{
  "n_layer": 9,
  "d_model": 160,
  "n_experts": 64,
  "experts_per_token": 4,
  "d_expert": 96,
  "d_shared_expert": 128,
  "activation": "gelu",
  "moe_layers": [1, 2, 3, 4, 5, 6, 7, 8],
  "router_score": "softmax",
  "normalize_top_k": false,
  "routed_scale": 4.0,
  "balance_loss": 0.000167,
  "balance_bias": true,
  "router_z_loss": 0.001,
  "init_std_router": 0.0098,
  "lr_router": 0.00187,
  "vocab_size": 8192,
  "norm": "rmsnorm",
  "norm_eps": 1e-06,
  "tie_embeddings": false,
  "optimizer": "adamw",
  "lr": 0.0024,
  "beta1": 0.9,
  "beta2": 0.99,
  "batch_tokens": [65536, 131072, 196608],
  "seq_len": 256,
  "train_tokens": 699700000,
  "steps": 5464,
  "dataset": "wikipedia_en"
}
Below are experts of layer 4 (counted from 0) of a mixture-of-experts language model. Rows are named router (the router's row for the expert) and show model dimensions 0-159. Each number is 200 + 40 x the weight over its row's rms, rounded and kept within 0 to 999.
After each expert's rows: "comes before" lists some tokens at least twice as common just after its tokens as in all text. This comes from a sample of Wikipedia text that the model never trained on. Tokens count by the router's weight.

# expert 12
router,154,214,221,249,289,251,137,208,167,203,219,138,214,126,187,219,275,210,153,255,247,208,221,190,185,183,135,212,149,173,147,138,201,232,129,178,149,187,186,199,139,170,209,198,287,214,237,164,184,186,208,149,221,223,226,240,127,250,167,155,185,165,207,174,249,258,201,199,243,254,172,181,212,159,114,161,161,107,209,192,210,209,236,200,194,211,251,194,256,254,169,225,232,158,149,191,138,222,160,221,260,154,185,197,254,185,186,156,193,234,173,224,194,182,104,234,175,221,176,204,220,179,204,166,242,254,222,197,165,219,213,176,201,113,206,270,100,215,252,167,236,138,268,185,229,268,154,202,213,187,167,113,184,216,162,216,212,145,225,234
comes before: " |", " ", "\n", "%", " Candidate", "|"

# expert 38
router,195,274,230,202,264,268,105,259,144,236,228,232,196,176,151,218,245,234,187,190,201,193,207,184,206,164,156,187,161,175,204,84,202,226,201,206,205,138,138,154,136,233,166,185,269,187,226,168,204,190,231,180,194,232,263,238,160,258,177,203,238,126,213,225,196,191,203,273,200,205,148,213,218,172,156,188,158,184,195,211,269,249,189,123,171,223,200,153,305,210,214,181,254,233,240,194,144,184,140,266,277,148,219,213,227,168,162,194,234,257,191,242,162,152,199,262,155,167,243,202,206,144,148,170,204,274,247,228,161,254,219,140,225,142,230,231,185,183,197,176,243,164,232,161,210,242,208,234,214,239,190,101,173,179,201,232,269,148,196,184
comes before: "1", "2", "0", "3", "4", "5"

# expert 24
router,173,268,262,224,237,257,161,252,160,202,227,164,229,174,181,240,197,186,166,222,252,234,191,107,197,190,153,216,160,174,171,141,175,207,161,193,116,113,155,208,131,197,223,234,261,162,243,209,208,215,172,250,157,226,181,170,140,212,146,181,225,137,209,254,240,272,266,224,234,231,149,233,259,190,141,142,166,156,233,158,204,238,245,161,166,246,183,157,255,229,159,220,228,174,197,186,125,187,103,270,269,212,220,214,239,172,146,149,246,272,184,269,210,202,193,220,189,167,213,205,264,180,220,196,228,238,247,182,166,237,173,207,195,133,208,204,195,216,208,209,255,174,219,160,235,215,133,257,245,201,184,214,161,122,152,254,214,136,185,196
comes before: " of", ".", " and", " in", " for", " University"

# expert 56
router,144,258,189,194,251,287,165,276,124,227,232,175,201,188,190,256,264,212,175,242,206,187,202,174,181,146,143,156,181,151,143,111,206,213,195,187,193,135,154,151,129,251,143,193,226,224,207,183,90,195,217,170,200,213,236,222,168,232,202,176,246,142,192,185,204,207,212,239,264,216,188,204,207,121,168,175,209,168,201,184,185,245,200,200,184,282,210,143,256,252,146,210,228,187,168,175,159,194,127,223,241,163,196,252,273,225,184,215,271,239,141,277,176,209,151,222,175,197,241,183,221,192,178,117,214,258,240,215,120,219,181,156,189,127,206,208,152,217,215,156,264,129,197,186,247,262,168,198,242,231,133,166,187,209,186,213,220,140,163,226
comes before: "9", "0", "8", "7", "6", "5"

# expert 7
router,194,252,210,209,238,265,161,203,138,242,205,123,142,105,133,244,210,246,132,208,198,206,181,136,192,128,165,208,218,175,189,149,168,265,164,212,121,150,189,161,207,258,117,247,228,195,204,165,182,139,292,182,185,234,200,167,199,237,216,199,257,169,232,243,193,183,191,266,238,193,163,212,242,190,125,169,172,85,220,178,246,222,203,159,193,259,184,144,232,165,143,204,245,228,187,156,179,140,124,245,246,152,219,260,186,168,174,218,239,231,99,224,169,236,175,205,147,188,190,149,227,225,200,171,207,239,220,200,153,282,190,164,184,153,218,214,210,183,244,183,270,227,205,178,259,220,222,206,187,205,221,157,148,180,188,219,234,160,243,206
comes before: " |", "–", " in", " season", ")", " at"

# expert 42
router,184,283,230,227,252,252,127,253,163,211,247,220,197,172,149,215,250,196,195,247,219,201,201,139,187,189,155,203,195,169,174,91,233,253,231,178,216,126,136,142,142,229,198,159,241,189,233,152,193,205,238,173,161,239,274,237,135,232,146,188,228,126,244,206,224,228,191,267,233,201,177,226,198,144,144,159,140,196,202,186,211,218,199,172,187,214,223,138,295,230,208,194,241,210,192,178,172,148,179,278,240,190,261,252,214,143,178,162,236,274,174,262,168,171,193,256,125,194,224,177,222,163,143,147,225,231,209,181,182,249,195,166,272,158,232,222,186,212,178,174,257,137,255,141,220,250,147,243,227,226,206,109,203,179,217,217,224,168,181,221
comes before: "1", "2", "3", "4", "5", "6"

# expert 0
router,204,265,213,234,248,280,168,262,113,257,219,178,185,203,164,231,216,202,173,197,185,207,202,161,171,146,141,213,210,209,185,119,215,272,209,166,123,196,172,196,144,227,153,196,237,190,176,131,160,156,239,198,204,241,255,251,169,222,220,132,236,169,184,265,242,233,248,238,270,211,174,214,276,119,174,200,210,159,182,167,291,231,209,179,195,253,224,164,241,242,209,216,231,222,197,182,174,194,153,211,257,148,200,200,305,146,129,182,266,215,198,215,196,174,204,200,173,207,227,151,238,156,165,90,182,263,228,279,178,219,199,151,203,166,223,215,170,230,208,103,215,154,210,173,268,262,199,220,193,212,162,220,211,166,185,204,240,143,155,222
comes before: "1", "0", "2", "9", ",", "8"

# expert 46
router,123,279,184,214,295,250,188,280,138,237,224,162,113,157,172,212,249,186,149,219,225,242,215,151,237,191,201,187,195,185,181,122,177,186,211,180,209,105,135,185,169,264,155,153,259,181,239,176,180,149,225,212,162,269,197,253,196,266,187,202,298,152,222,184,236,202,248,175,247,227,189,199,280,149,199,177,180,128,203,166,198,230,194,196,211,193,205,194,250,213,165,208,215,170,146,149,209,165,201,220,257,218,162,186,231,107,145,231,238,283,126,192,150,160,143,221,179,142,169,183,284,196,177,149,220,227,244,210,194,258,155,204,215,163,225,206,165,175,212,239,227,181,237,183,257,226,106,207,196,225,214,218,178,168,177,188,200,149,203,191
comes before: " ", "\n", ")", " +", "born", " ("

# expert 21
router,99,234,202,227,210,264,200,328,186,211,202,168,177,146,105,246,215,145,172,186,281,201,224,188,184,183,163,254,155,152,148,131,213,220,167,165,180,203,221,177,174,234,168,168,245,207,245,122,176,214,241,150,174,245,212,181,169,231,141,211,287,153,238,181,215,217,256,269,221,207,131,217,211,170,132,136,206,144,218,222,226,258,267,137,130,210,253,212,253,207,169,216,175,148,153,196,203,174,222,172,186,214,202,241,226,188,197,160,208,195,150,171,192,244,182,233,181,184,235,216,240,182,163,142,247,224,244,245,198,217,218,175,210,215,222,275,177,158,173,135,239,178,269,217,222,274,197,277,270,207,198,204,119,207,192,218,241,166,218,206
comes before: " ", " be", "ic", "us", " +", "al"

# expert 47
router,116,256,164,259,240,254,173,265,167,176,239,195,139,201,142,206,256,170,126,221,218,274,242,164,163,215,196,178,168,172,148,138,194,244,220,143,144,171,169,174,174,268,110,139,221,180,245,169,137,182,273,181,215,220,274,225,106,244,174,222,250,162,256,216,229,212,233,207,217,285,198,221,222,159,160,191,150,118,205,176,231,288,188,189,190,161,171,183,233,192,145,240,163,178,199,178,150,168,186,213,203,164,232,227,248,156,182,213,271,264,153,212,182,208,131,255,183,192,244,227,206,182,182,173,231,241,245,195,161,249,156,206,214,133,177,260,171,211,216,171,209,160,236,182,244,231,186,233,262,227,167,164,153,174,165,228,231,185,186,253
comes before: " ", " A", " \"", " The", " S", " K"

# expert 49
router,236,208,160,234,203,222,183,285,116,221,219,186,199,178,188,227,197,209,164,224,189,197,179,200,113,149,179,234,176,145,216,144,190,180,212,158,165,176,203,201,127,210,143,205,163,168,271,212,102,188,253,189,236,257,263,199,161,197,149,166,234,171,204,220,231,208,235,223,242,195,207,246,229,173,185,178,190,155,221,169,302,231,229,133,186,263,257,178,263,200,145,239,240,250,177,184,224,187,198,257,229,138,186,255,215,221,146,127,189,205,158,200,127,165,180,230,174,146,271,179,193,171,153,182,235,219,223,215,147,272,147,162,257,175,200,269,178,185,218,143,273,140,231,191,241,197,209,242,210,188,136,204,174,104,177,242,251,129,258,167
comes before: ",", ".", " of", " to", " later", " after"

# expert 3
router,155,245,165,213,254,225,171,289,204,195,282,176,80,201,167,215,254,208,182,190,222,287,248,214,198,150,137,175,147,163,168,166,224,271,223,204,193,160,154,176,144,211,154,168,206,176,201,137,170,191,244,142,166,249,226,238,134,206,175,173,237,205,218,201,213,201,203,194,209,263,164,225,212,164,208,178,176,187,259,178,204,256,179,189,143,323,158,143,295,206,143,237,279,177,234,163,142,178,155,270,268,201,216,255,281,174,219,181,239,213,180,234,179,206,150,243,138,195,193,194,233,177,211,115,215,212,228,188,186,260,139,187,265,158,208,221,173,235,189,199,193,195,284,190,243,214,140,217,242,203,173,175,172,175,191,192,186,196,179,201
comes before: "s", "A", "t", "S", "a", "H"

# expert 29
router,200,212,225,186,234,241,206,243,195,244,194,174,158,181,211,287,204,213,144,204,211,237,198,165,217,160,153,207,232,167,201,139,168,246,159,211,132,176,157,147,202,221,175,219,207,183,230,158,175,167,257,168,239,211,250,248,162,272,222,95,215,164,201,213,209,181,227,273,254,203,196,268,212,138,131,184,183,109,254,156,278,207,233,166,135,246,220,137,259,191,197,219,237,220,213,162,165,210,153,267,265,155,211,206,243,164,152,175,251,218,181,196,182,159,220,253,158,172,299,176,229,190,162,180,206,223,241,243,167,263,182,160,189,119,246,236,232,212,219,170,258,143,212,218,231,251,221,245,142,216,170,145,137,150,123,216,221,142,236,175
comes before: " ", ",", " of", ".", " in", " at"

# expert 5
router,129,236,178,231,219,283,193,235,174,263,185,160,141,180,206,256,209,199,138,213,260,224,203,151,232,138,211,194,179,187,207,168,188,209,234,178,137,132,138,193,181,239,169,201,244,130,250,199,160,164,184,211,124,264,230,203,196,201,207,201,281,187,220,193,205,254,294,232,217,243,177,224,284,153,142,140,202,87,205,186,223,229,172,209,174,230,224,177,243,215,138,228,197,197,155,179,185,178,185,271,260,202,220,218,247,169,143,142,240,273,102,214,114,158,201,179,198,172,218,204,248,193,186,154,273,210,248,200,186,213,177,221,261,174,206,224,142,170,229,217,252,172,220,178,251,195,135,265,225,196,176,147,164,115,192,220,188,195,202,234
comes before: " of", " and", ",", "s", " who", " in"

# expert 15
router,180,220,186,225,249,255,179,254,115,218,231,180,110,200,188,175,213,150,143,152,263,247,206,171,163,166,207,205,217,177,176,181,187,233,174,157,200,160,191,159,144,261,155,177,194,232,173,175,177,170,254,211,184,203,209,205,137,205,152,143,254,165,251,200,272,152,206,244,233,211,203,243,291,156,184,184,148,83,228,176,217,177,212,159,148,255,229,189,247,220,174,172,259,167,154,169,180,146,141,235,212,136,248,244,226,175,189,150,229,267,179,261,175,225,197,224,147,177,261,194,171,184,103,180,226,206,243,224,157,202,119,165,275,196,206,236,196,155,191,143,277,168,204,146,207,236,134,271,197,220,184,188,221,164,160,224,247,154,188,243
comes before: " the", " a", " to", " by", " his", " their"

# expert 59
router,152,289,226,214,253,243,179,223,184,210,235,184,173,121,168,190,234,199,117,171,217,232,217,225,141,170,189,220,170,185,220,77,190,199,173,130,129,192,190,168,187,220,140,208,221,240,218,153,157,233,284,168,239,204,208,209,172,267,176,215,200,200,285,234,225,209,157,213,248,179,158,242,228,202,145,222,223,110,208,197,184,243,171,138,168,247,175,170,210,194,176,206,238,197,225,152,172,103,205,189,243,191,208,204,210,154,210,186,278,237,115,220,164,217,118,223,209,179,212,142,175,152,168,166,182,314,189,146,157,294,158,159,194,176,246,229,185,199,223,166,189,181,263,160,200,229,221,223,213,134,222,144,155,195,185,237,253,152,220,229
comes before: " ", " |", "---|---|---|---|", "%", "|", "==="

# expert 58
router,182,189,177,224,233,285,210,251,149,260,196,153,92,159,229,219,229,119,155,188,265,228,196,204,144,155,200,202,229,150,188,174,190,224,161,164,196,137,147,153,130,220,185,167,188,177,232,203,156,163,209,192,218,257,276,202,143,194,204,138,228,145,237,177,274,221,243,242,221,251,211,245,263,189,186,106,120,112,233,180,248,197,256,168,156,271,220,170,203,193,176,189,265,215,177,143,201,203,168,260,206,211,236,248,216,172,187,177,194,272,139,233,141,160,190,196,133,204,244,194,168,179,151,183,211,233,246,221,173,202,139,220,274,192,192,219,178,187,210,174,269,159,213,190,249,198,135,214,171,196,151,164,176,137,127,217,238,171,214,216
comes before: "ed", "s", " to", "ing", " that", " in"

# expert 52
router,185,195,175,197,274,319,133,224,187,255,271,145,209,224,230,196,237,188,189,211,246,171,216,199,157,216,229,149,168,186,145,123,187,233,199,198,216,174,139,163,179,189,127,196,250,204,216,144,198,192,272,168,219,193,206,163,167,262,182,238,265,164,209,245,220,178,252,228,182,165,119,264,233,156,204,216,216,183,201,154,229,256,213,150,166,262,208,164,192,278,185,156,210,228,182,141,168,178,87,232,221,210,217,194,209,226,163,192,230,214,152,210,160,184,172,242,122,128,195,185,204,185,217,147,236,208,286,251,178,210,215,182,199,162,197,239,180,240,229,156,271,129,183,207,277,205,174,179,202,278,133,142,188,180,157,267,260,191,217,257
comes before: ":", "2", "8", "3", "7", "9"

# expert 36
router,160,237,206,224,256,250,174,223,98,211,242,178,192,122,112,225,223,249,204,202,169,239,183,170,167,153,205,240,139,186,180,124,216,276,222,201,168,178,131,181,187,255,140,157,243,171,205,169,169,158,237,156,209,248,248,265,187,275,212,136,258,148,228,263,232,194,198,237,251,191,169,172,223,146,171,156,196,158,191,187,235,212,169,227,200,232,192,157,227,195,159,209,275,200,182,155,173,169,148,238,267,156,192,222,219,170,167,210,251,270,105,271,158,211,185,253,143,210,250,175,249,220,175,141,224,256,217,191,166,261,165,172,183,164,225,230,174,174,276,127,229,208,225,202,271,227,212,200,145,162,218,141,176,160,201,199,201,141,223,215
comes before: "–", "0", "2", "1", " |", "3"

# expert 20
router,168,270,184,218,174,288,176,277,179,269,267,163,132,180,204,197,240,144,164,171,277,177,161,135,140,177,204,197,143,211,182,92,172,173,192,191,150,147,192,156,165,203,105,225,208,217,184,205,176,198,274,197,191,214,191,208,140,232,182,247,206,158,258,237,206,197,202,234,209,190,139,240,230,233,159,153,197,121,212,182,218,225,235,174,141,268,198,200,177,254,223,198,208,156,207,138,224,167,207,202,184,195,237,202,197,144,170,190,279,195,191,185,184,174,184,257,195,136,180,209,242,145,185,133,235,237,242,237,186,291,200,196,173,186,183,262,166,199,185,119,192,144,256,190,238,246,178,212,243,236,133,171,169,213,115,277,222,175,251,243
comes before: ":", " |", "==", " ==", " also", "s"

# expert 9
router,116,255,202,193,213,243,176,260,177,238,223,158,117,156,167,252,212,147,168,235,240,198,190,160,215,212,164,213,207,166,172,182,200,264,143,169,179,163,188,183,184,211,149,178,229,157,226,194,177,184,214,203,150,242,222,205,179,220,136,160,211,134,269,216,246,147,281,215,212,263,127,217,244,124,156,132,152,113,228,161,229,216,193,158,174,291,226,186,251,216,168,182,274,126,185,132,218,162,153,221,241,186,206,164,237,146,180,163,213,259,131,274,182,177,197,239,123,153,255,208,216,182,175,185,250,188,235,175,184,234,156,216,241,188,210,202,184,172,181,142,212,175,223,159,250,196,129,242,260,241,119,181,175,202,178,235,249,169,205,254
comes before: "s", " and", ",", ".", " of", " in"

# expert 37
router,164,275,256,228,278,253,190,312,196,219,197,119,149,125,208,229,269,203,160,238,228,218,199,143,196,159,163,196,198,193,158,135,220,222,173,224,172,179,166,178,181,205,189,215,175,195,242,173,139,161,210,127,176,241,215,262,151,227,193,153,223,184,218,177,223,189,226,231,228,252,139,258,223,91,131,182,194,163,223,153,255,234,206,201,201,185,237,187,218,259,137,234,215,155,204,128,219,160,148,230,227,178,232,235,226,145,144,152,250,266,201,266,115,160,185,242,141,170,239,191,216,180,159,149,219,195,204,230,154,205,181,174,224,122,222,225,181,208,218,139,248,173,237,181,230,196,157,249,183,188,143,163,161,191,122,223,180,130,209,211
comes before: " (", " |", ",", "'", "i", "a"

# expert 6
router,213,215,178,249,197,257,180,254,132,240,239,112,135,165,224,225,208,185,194,255,260,199,196,199,141,160,183,197,219,134,213,141,202,222,184,169,168,185,180,123,107,243,202,144,177,199,176,190,138,133,236,175,156,233,237,198,162,206,164,167,202,191,277,188,233,198,264,198,206,270,216,219,278,212,191,122,146,131,233,188,234,170,247,197,167,259,219,186,236,204,187,150,285,185,171,165,236,169,174,261,226,167,232,237,244,184,190,148,180,264,148,235,163,127,167,179,105,202,257,211,204,181,105,186,226,235,182,238,205,197,144,168,274,205,185,271,180,165,207,130,215,180,179,167,240,195,134,224,230,207,154,149,187,143,161,197,204,195,208,219
comes before: "ed", "ing", " to", "ly", "ated", "d"

# expert 39
router,175,250,237,216,271,272,178,194,150,213,205,165,150,221,152,244,212,211,157,237,191,239,204,196,165,209,194,197,157,150,160,140,241,217,235,148,213,130,120,186,156,234,105,194,227,182,213,192,161,239,220,209,192,212,228,210,170,269,203,218,261,137,238,231,210,223,187,266,220,220,212,200,284,154,156,180,193,147,209,187,181,266,244,217,141,270,237,185,273,269,147,210,222,215,230,141,191,214,212,189,219,177,247,264,261,225,203,197,263,215,181,250,208,138,134,192,139,172,216,201,191,151,197,133,220,240,224,167,113,253,159,172,255,190,242,221,143,225,201,144,200,147,244,224,271,224,188,197,218,259,142,126,175,186,107,210,226,144,176,186
comes before: "-", "|", "\n", "0", "The", "=="

# expert 63
router,145,258,181,199,270,239,183,204,148,198,215,116,150,195,173,179,183,114,148,250,251,233,209,162,181,190,216,219,155,138,187,109,205,223,198,157,159,199,179,228,178,198,113,199,245,229,234,154,193,162,258,207,188,228,200,169,167,303,199,181,234,116,296,275,273,205,213,230,209,182,165,255,241,201,131,226,199,173,193,168,265,208,219,180,173,268,188,179,190,248,149,226,216,237,196,160,209,132,167,219,247,144,193,181,172,184,146,202,258,271,161,277,165,184,160,254,216,198,201,175,230,225,242,168,225,222,272,208,206,204,168,166,183,174,217,249,165,233,257,180,199,201,253,185,260,178,191,190,151,185,168,139,142,192,134,243,207,137,245,256
comes before: "\n", ":", "-", " information", " career", " classification"

# expert 10
router,162,253,193,247,256,250,190,324,186,250,176,125,180,136,198,276,228,244,158,215,239,235,184,142,207,200,128,237,148,175,164,165,200,216,187,206,131,182,154,161,140,227,152,210,213,204,252,181,156,186,211,187,180,253,228,196,161,192,165,167,213,146,242,171,230,211,220,250,209,194,157,240,243,114,99,215,210,141,225,171,247,232,211,215,190,234,271,201,273,254,183,265,217,172,225,193,174,151,141,252,195,168,219,202,227,145,129,166,243,278,177,261,175,146,212,227,175,179,278,191,196,175,181,176,220,192,218,195,155,199,177,158,237,121,209,225,169,223,182,121,218,162,249,198,217,229,156,271,221,183,151,159,168,211,155,251,177,165,237,219
comes before: "'", ",", " and", " was", " (", " is"

# expert 26
router,232,238,186,253,336,203,131,246,142,237,235,164,182,182,172,196,204,223,188,250,206,243,263,204,192,174,150,207,170,150,199,158,194,270,170,168,199,125,181,180,159,258,183,224,229,150,222,231,170,196,197,197,181,252,229,260,150,244,160,160,248,173,190,206,298,195,249,205,254,234,177,194,240,101,213,224,181,125,222,205,285,233,209,212,189,232,252,209,264,270,158,225,223,225,172,160,208,207,128,232,249,161,176,218,252,220,127,176,217,236,171,233,186,182,150,248,202,172,222,207,280,157,174,121,209,204,267,211,171,194,185,143,184,166,208,226,188,208,186,211,276,109,230,164,230,256,181,210,158,225,184,160,220,149,145,215,221,159,169,161
comes before: " ", ")", ",", "1", "),", " he"

# expert 43
router,142,257,243,234,285,223,187,209,177,208,259,193,154,223,181,253,239,231,205,239,222,248,227,193,186,190,164,196,170,210,172,169,261,217,215,180,167,163,174,194,112,267,197,174,169,143,232,165,99,226,238,169,186,201,286,191,95,193,203,217,244,159,213,186,212,189,255,276,213,209,179,207,203,164,179,157,191,126,262,216,218,280,185,205,197,210,246,144,264,208,176,255,240,207,175,141,151,209,167,213,252,161,183,275,208,242,173,184,239,233,158,244,156,153,153,234,194,168,261,231,175,193,220,138,271,239,213,194,151,284,132,158,239,156,206,295,244,203,169,142,212,166,217,189,272,241,152,224,236,214,146,171,163,175,176,227,216,200,190,236
comes before: "\n", " The", " In", " He", " It", "=="

# expert 50
router,167,234,179,242,273,231,197,261,153,236,219,182,166,157,234,197,232,191,159,180,273,214,171,156,126,149,237,146,144,203,162,146,182,197,167,183,231,131,188,159,178,207,109,153,254,175,210,209,170,178,230,182,239,233,173,228,102,247,206,254,266,211,221,295,248,216,226,196,238,171,183,222,266,193,186,214,188,61,191,170,214,243,201,203,173,219,171,158,165,265,182,182,231,201,202,143,173,210,104,206,249,164,225,202,231,210,126,186,207,254,194,213,176,193,169,192,159,122,148,240,230,182,211,144,220,214,283,190,183,240,178,146,226,129,169,214,168,152,218,164,262,194,229,185,221,244,182,211,155,211,182,210,247,105,166,248,222,175,213,233
comes before: " the", ":", " a", " his", "ed", " office"

# expert 2
router,198,213,210,193,270,220,160,226,155,231,199,146,179,162,170,258,200,241,168,224,244,218,200,186,177,185,120,209,143,138,152,155,172,238,181,187,123,134,176,224,141,203,201,195,206,218,217,167,162,224,242,153,202,239,212,185,140,217,148,161,202,158,217,213,288,255,212,275,211,252,174,210,194,127,136,174,205,132,191,149,263,249,237,189,192,281,250,158,268,211,175,287,236,187,143,164,151,140,167,260,189,187,197,241,212,186,169,167,221,279,169,247,155,218,176,213,166,178,260,180,192,197,166,177,194,204,219,237,178,239,159,198,227,167,228,250,221,232,203,180,232,145,263,174,273,227,140,265,180,195,140,113,160,196,101,231,207,136,198,208
comes before: ",", ".", " and", " (", " in", ")"

# expert 54
router,204,204,192,233,305,191,139,255,181,200,249,118,210,177,156,183,232,194,216,259,199,229,255,200,192,182,211,154,113,187,160,143,176,232,195,162,166,197,158,201,134,235,172,195,255,195,231,207,162,188,203,205,202,222,212,202,124,250,165,155,186,163,228,230,291,207,167,242,251,251,204,210,239,90,225,163,198,95,230,230,287,247,224,186,151,233,219,217,265,242,172,235,214,170,176,151,193,187,161,218,206,159,185,214,251,215,140,164,196,189,115,205,184,187,94,250,187,204,193,172,261,149,155,158,163,271,263,174,222,186,149,135,198,166,207,235,145,202,229,203,207,125,209,189,261,250,129,179,185,194,219,139,212,210,151,221,219,193,180,209
comes before: "′", "\n", "″", " the", "°", " United"

# expert 41
router,160,235,195,290,251,202,141,237,129,203,259,220,124,159,170,215,225,206,148,241,238,206,198,175,156,204,200,147,200,161,177,183,227,246,201,182,180,192,180,179,122,280,119,173,216,153,240,214,98,198,276,206,221,218,229,191,171,191,161,167,228,224,259,196,214,213,215,242,253,248,198,226,280,135,189,167,195,124,286,175,229,235,188,225,174,262,228,174,239,242,133,192,225,202,229,189,199,157,215,249,233,177,261,223,220,166,177,157,235,277,189,236,116,187,186,295,229,184,253,175,173,191,144,172,220,241,252,179,161,217,171,180,233,202,181,238,178,165,178,155,292,114,248,190,200,241,174,279,230,207,198,176,216,174,180,245,251,188,214,214
comes before: " the", " a", " and", " but", " he", " which"

# expert 60
router,200,229,220,198,195,285,156,269,116,252,225,115,137,163,182,279,231,188,172,198,225,207,201,152,144,143,197,248,170,138,221,110,194,290,222,157,171,186,204,144,222,223,153,200,251,185,212,177,136,191,215,212,150,256,215,184,196,187,211,204,258,130,194,240,161,208,221,215,235,185,206,188,217,203,191,134,103,161,252,193,221,266,218,132,178,271,243,172,254,194,203,188,245,162,161,142,184,206,209,273,279,202,179,195,233,156,242,173,232,247,175,251,181,170,154,182,180,144,221,212,165,166,160,193,213,224,213,169,183,235,128,147,243,213,211,263,184,120,160,178,308,227,182,178,212,192,201,241,194,192,195,171,159,206,181,221,269,212,259,232
comes before: "0", "5", "ing", "6", "4", "3"

# expert 35
router,165,246,166,192,225,277,141,273,140,250,249,183,211,166,142,220,203,226,203,213,216,184,233,170,165,174,184,260,157,178,154,133,206,239,259,140,149,194,193,196,177,249,145,145,234,141,203,197,190,209,198,158,222,276,222,228,196,187,156,162,233,151,196,234,239,231,201,260,220,201,183,251,249,113,170,214,184,155,192,211,236,284,215,188,222,274,269,147,276,226,177,224,236,219,187,160,174,146,172,230,206,139,187,263,236,156,192,158,227,197,135,231,201,222,147,227,241,165,276,171,221,155,102,177,214,270,224,164,169,251,116,137,228,162,231,245,240,194,188,185,257,119,206,192,244,234,187,236,198,158,182,170,175,214,168,261,183,184,152,224
comes before: "0", "9", "8", "5", "1", "7"

# expert 19
router,155,214,183,227,282,251,164,248,181,296,226,168,160,185,174,198,246,249,206,238,193,184,237,141,164,160,179,244,147,214,171,78,183,240,208,155,194,164,151,170,141,229,209,212,213,180,232,206,115,190,179,190,215,291,250,262,192,234,182,214,214,178,173,194,277,203,245,213,249,201,180,207,211,79,196,210,210,130,196,192,181,222,179,199,184,296,262,164,266,256,174,187,251,177,173,130,219,190,163,224,268,188,170,210,286,210,197,198,189,196,179,221,151,208,108,203,163,148,223,150,264,158,182,149,231,210,258,139,202,248,202,184,200,163,220,215,146,147,168,220,257,152,215,156,207,208,166,269,224,216,237,188,205,196,150,187,249,162,215,207
comes before: "1", "8", "7", "6", "9", "5"

# expert 14
router,120,248,230,205,293,226,191,223,168,227,222,187,131,225,189,223,189,169,170,181,199,242,180,205,154,233,203,185,185,147,150,140,208,218,217,159,185,102,142,172,183,229,133,200,201,180,228,144,125,221,252,193,186,220,219,219,89,250,191,207,199,126,217,241,243,192,192,239,212,164,232,240,262,173,141,172,211,136,237,185,196,258,215,173,184,269,169,182,315,231,205,213,249,220,252,126,196,176,202,261,251,131,213,214,252,207,196,182,299,207,165,237,178,160,171,234,161,186,223,200,205,155,180,142,260,234,196,196,153,227,165,175,219,194,255,250,160,189,226,205,179,179,254,226,281,245,179,219,210,231,150,141,126,190,134,230,238,150,187,196
comes before: "|", "==", "\n", "===", "-", "The"

# expert 11
router,191,250,256,246,279,218,126,236,157,238,241,178,170,105,133,200,276,200,133,213,202,222,233,163,164,164,174,171,170,167,150,125,213,249,213,178,192,157,142,196,208,214,203,190,217,209,259,172,181,110,228,167,193,210,209,205,137,285,208,158,211,182,215,259,192,228,209,250,264,249,214,213,186,124,181,161,141,154,226,180,246,268,183,205,214,213,181,160,204,209,142,233,221,160,223,152,196,192,114,186,206,177,254,247,232,180,173,186,237,268,167,219,207,192,171,252,178,206,192,181,256,212,235,139,222,272,229,186,182,274,165,151,205,153,203,277,189,220,221,216,215,202,283,175,271,298,190,192,148,251,220,141,134,179,165,181,247,197,177,214
comes before: " ", " |", "2", " L", " Chevrolet", "R"

# expert 16
router,173,235,230,197,230,220,193,281,152,204,244,175,146,135,173,195,178,227,231,186,228,205,218,126,133,170,155,189,177,160,146,167,188,237,144,169,177,180,186,206,120,243,182,159,176,222,233,208,164,166,249,182,239,178,235,207,123,265,139,204,202,164,200,219,264,189,186,213,267,221,176,220,260,152,168,165,156,89,199,189,226,216,178,144,182,288,271,117,210,201,182,179,241,179,159,203,227,109,187,237,198,177,246,302,240,206,175,187,209,166,175,234,195,235,128,280,176,215,209,172,193,212,173,138,222,257,281,210,213,271,227,216,259,190,180,219,154,190,198,140,295,136,264,173,211,215,216,214,181,170,223,165,185,180,148,200,260,182,180,213
comes before: " ", " the", " of", " a", " (", " $"